Experts of a small language model: 4 picks a token, a variant of Adam for the experts.
Below are experts of layer 2 (counted from 0) of a mixture-of-experts language model. Rows are named router (the router's row for the expert), up (a neuron's input weights, with its number), down (a neuron's output weights, with its number) and show model dimensions 0-127. Each number is 128 + 24 x the weight over its row's rms, rounded and kept within 0 to 255. Numbers have three digits each.
Before each expert's rows: "comes before" lists some tokens at least twice as common just after its tokens as in all text. This comes from a sample of Wikipedia text that the model never trained on. Tokens count by the router's weight.

# expert 50
comes before: "2", "1", "3", "4", "6", "5"
router:132176086105103167167148152104104126139108117118122087146137122127108131109109133141118150107138116139117105158097174113170119179140153123133127112142128173130161136072139123090124112091111142138079145061133126071121118135160145095149153112132081115124090145119101156108157090157137121126124122145123108159140159116156138156159155136150126126113137101139091137156139160148112140136134
up1:143124138119098162136088121127109134185161147155122127168117121088098053172096128125187087126122115098107132133129166131115148132149116157152082110109112165107102109126086123150147140171146129092125152125105126159142122097145122138118105140165148141121108125122117160130098109096121141164123175147124159103122158100104177138179126151116140158138119164151124094145151131123178113135142
down1:144144103117129148174123125136126151120096145099117065127124128090142136142128107104165144102128090098142114159107132156124097147152116131134159148135212136164119126083162113131132122137126158131115085153147127146121104094062133144132113120138072109059146141124136124122119124184174103102155126143094117099170184143124121113131106118145126132144094153103153147158129093112107126107131
up2:110156123113118169159141145136129134126127115111145137159091098109116140115096160110116149092105147137150106129102166112121121114081108115104103124096165143127133150103108135124109120121155102117127161158119124086132131094166127112105100121108161121140146095090150125095160119109096109125114145084129147125152131115160068106151143129095101145106161149074099109147124128130104129120156
down2:081135118104136157132177113107142136128156116120088109146160085128125148126147170101124163087152153141160113130146104133158094109142126119113124171130155109120155199092127093121141093141147101153116155146123130100109097140130151153119158134144150133118164127126122085128149128172123125124109082122152128145125169131155146095118140104149105131142139098113134145101189087120073133128151
up3:122153145095152076154154129125122128118137154118139091105143101131126112133115113141137138113107150099125132155146133114093151174138136105138083110146133156126121137078161090134150127145149122120125122142083110136177160128117110066101076152113158102092151116169141163146109121137124136114131111178119169117097120153155131118090147121135134103119126130102122106138088132144157134119158
down3:140123099131133162133141091120121164161196151106208084137162108120132115158135123152146114146138157152159127135100112130152171128129171140155133105137157169106147094134137121103152145115164147120122065147142146116095118148094120098151135132110109121101140089080142121173188060135185075110132126136101136107105167119136131151160095123127167079120104125124145152136139130121121128121172

# expert 20
comes before: "\n\n", " The", "\n", "\"", " He", " In "
router:136146107127138158160172129169123126117104152147152074173108129102107158159099135144116116136132106127119105123101161123161147150111146128132133142117106194122126145113120125164122108089165136126114133127106145084118088157153130068136135088153115136113119122136100157084123110131119120087154126130091136123168169125155109121142156113149134129132140161111094124168134137167149145126193
up4:119122163143119151096097122164138140119097138133127127146108114130155134116130131134102101148150143154100173111120127158129208158108099115133184145162111139142100076128148153129124074092152134119166135100193135106180148131128110102145116132113149102105096110149127116085168127161156137110135105130114092155114145148087135096114135112146109102154114117084099137131165110146081096126171
down4:141048130112114118140074088108147134114125110126104130136099101092127167094120133091141099135137097146140143131106137100116164092094149119097127118130139167200155150119180130114160094118156113138126127167167158137110117141132078130147113136159155137147106135101120157104153143135133126163117129172074092121138171100108127133127119136138104135144153097130133110145129074093117148149132
up5:124166096128114157166179117149146130133085120123103077119139133144165076125136132151150091115138189081114155104121134125137145130161103155136164148137125160094135123133145139095152131162200138156173119163159118162107091137099143144107115184104161121125155116131090137093109144141111128127123114114107096119122154123136129111115106119114127113126148070066146110136102147104138128133134
down5:144103092134139094135126143066100130140103154116112175145124170144096117120137080138114140124108160129113117150120086121103126122135088108099115116100102121158131141122137128133130176110139112135084094156161137131143164166117099133153125126136073093145121124136124093118129131064173097115120118163106118124162105070153142093148098145080076115149150135079130147125123136156135166129168
up6:134128100100129118134116149163126108092096136111143099100155135124128101119124124163116121130194098100143152137163143148124118097118103163151082122155136123128137138109085149095065155094118131115081153115164135139156131090139145081099115163127163086149187119144112152193178107151091106111140138132114129101099122135125144086117130162106123129127090134135129134138154144119127109117097
down6:138104125131133130148152129146134141116133131133140110132102113118106128099116095147098146126161088146147122102116106114160138126126150140155130131127167113136107143160089083108072093113131118139151180121138203084088144177156106133131099097152118114116165136078124154152109109132100136105113124146162120124140154112148097148158093136133132124150147121131128135063155137120140107101166

# expert 16
comes before: "\n", " of", " and", ":", " of the", "ed"
router:131156142120116127164134162142105146130092104139153074148149118108095133123117149119093158125145101117112086109151192113140161138117161146138134108138106173125116104107112123185094133128137147126121114115094143064150141143197157100135145118127117117148119152107098146072150112174116122123147161181108137157157185163126125164135150129143113123139157133092091138146144146122118140124135
up0:144158130169129130139201135127144128160106139143137126131127124124137077142132048176119125104109154161100144138131146106131112124118121107115142168139131134139149130152128120091118152159128120130129120197137116142099134139122123119090155135126132190145113118165124151146161127132128127098170155125134089127147141099084124164141121094108115116150158118099115121133158139124095114104094
down0:160122158104128118172157132118127164132138119120100125159156106120145138119167141130129136084132132169145138127147145117139136109096140117117138088103116154152151111086178097168114131171129092139118090134106159141101112095137115139133138134137103107113129143088117149161134151162119147142100129110116124109142140125130121152119133118152102132142134135148115142142098139147120143114119
up1:098159120130130112104125156093054169141136121132146113116080147131128096146149156147107119120136135119154110117126175099103111129123144117204123088159147127142155147153086146073114128121128120141154104124124112120168126097124148091079111158142155141142094119175123131114143125132088146138130099131145134160139109105112140118119146117093144142104138135096080094189095127106119114106133
down1:156154128080151165119173128095109120143118154137146142122078112119113087097129132135141095130156078139121084144113150111134121112101142107124161121146090148132087104096124095112135089147081138172146149103131139144120124123148095141127093099130129127131102133138144156158167097098103134150162115122175126163124080138087116111089186090138127161109096101119105118113121138127114115109148
up2:083149135162172164133099141153104088172099151110112160152114149153150141155149134125111135138099112114152080175151115143143108104147133149141096111121102123126085117157123157147147125099134120136151112155085111087122141134123157104068145114167127123096144102083121104119123127148154154091092135098112141123146136154141106123108141142106121116118123138100091112164095107143147162152138
down2:083103099179103152149126105129163130134120123121123101094096140156106092196142109143124123151129192158106120132133095122127139118139105151126154142123180121080102116126145163094140140161150126111104129150170095124074120137115102109163107086172150135123141129112171142093123099095152135078140151118115132086133150109157106118124141115100113152112146110168119110118127149127187072141149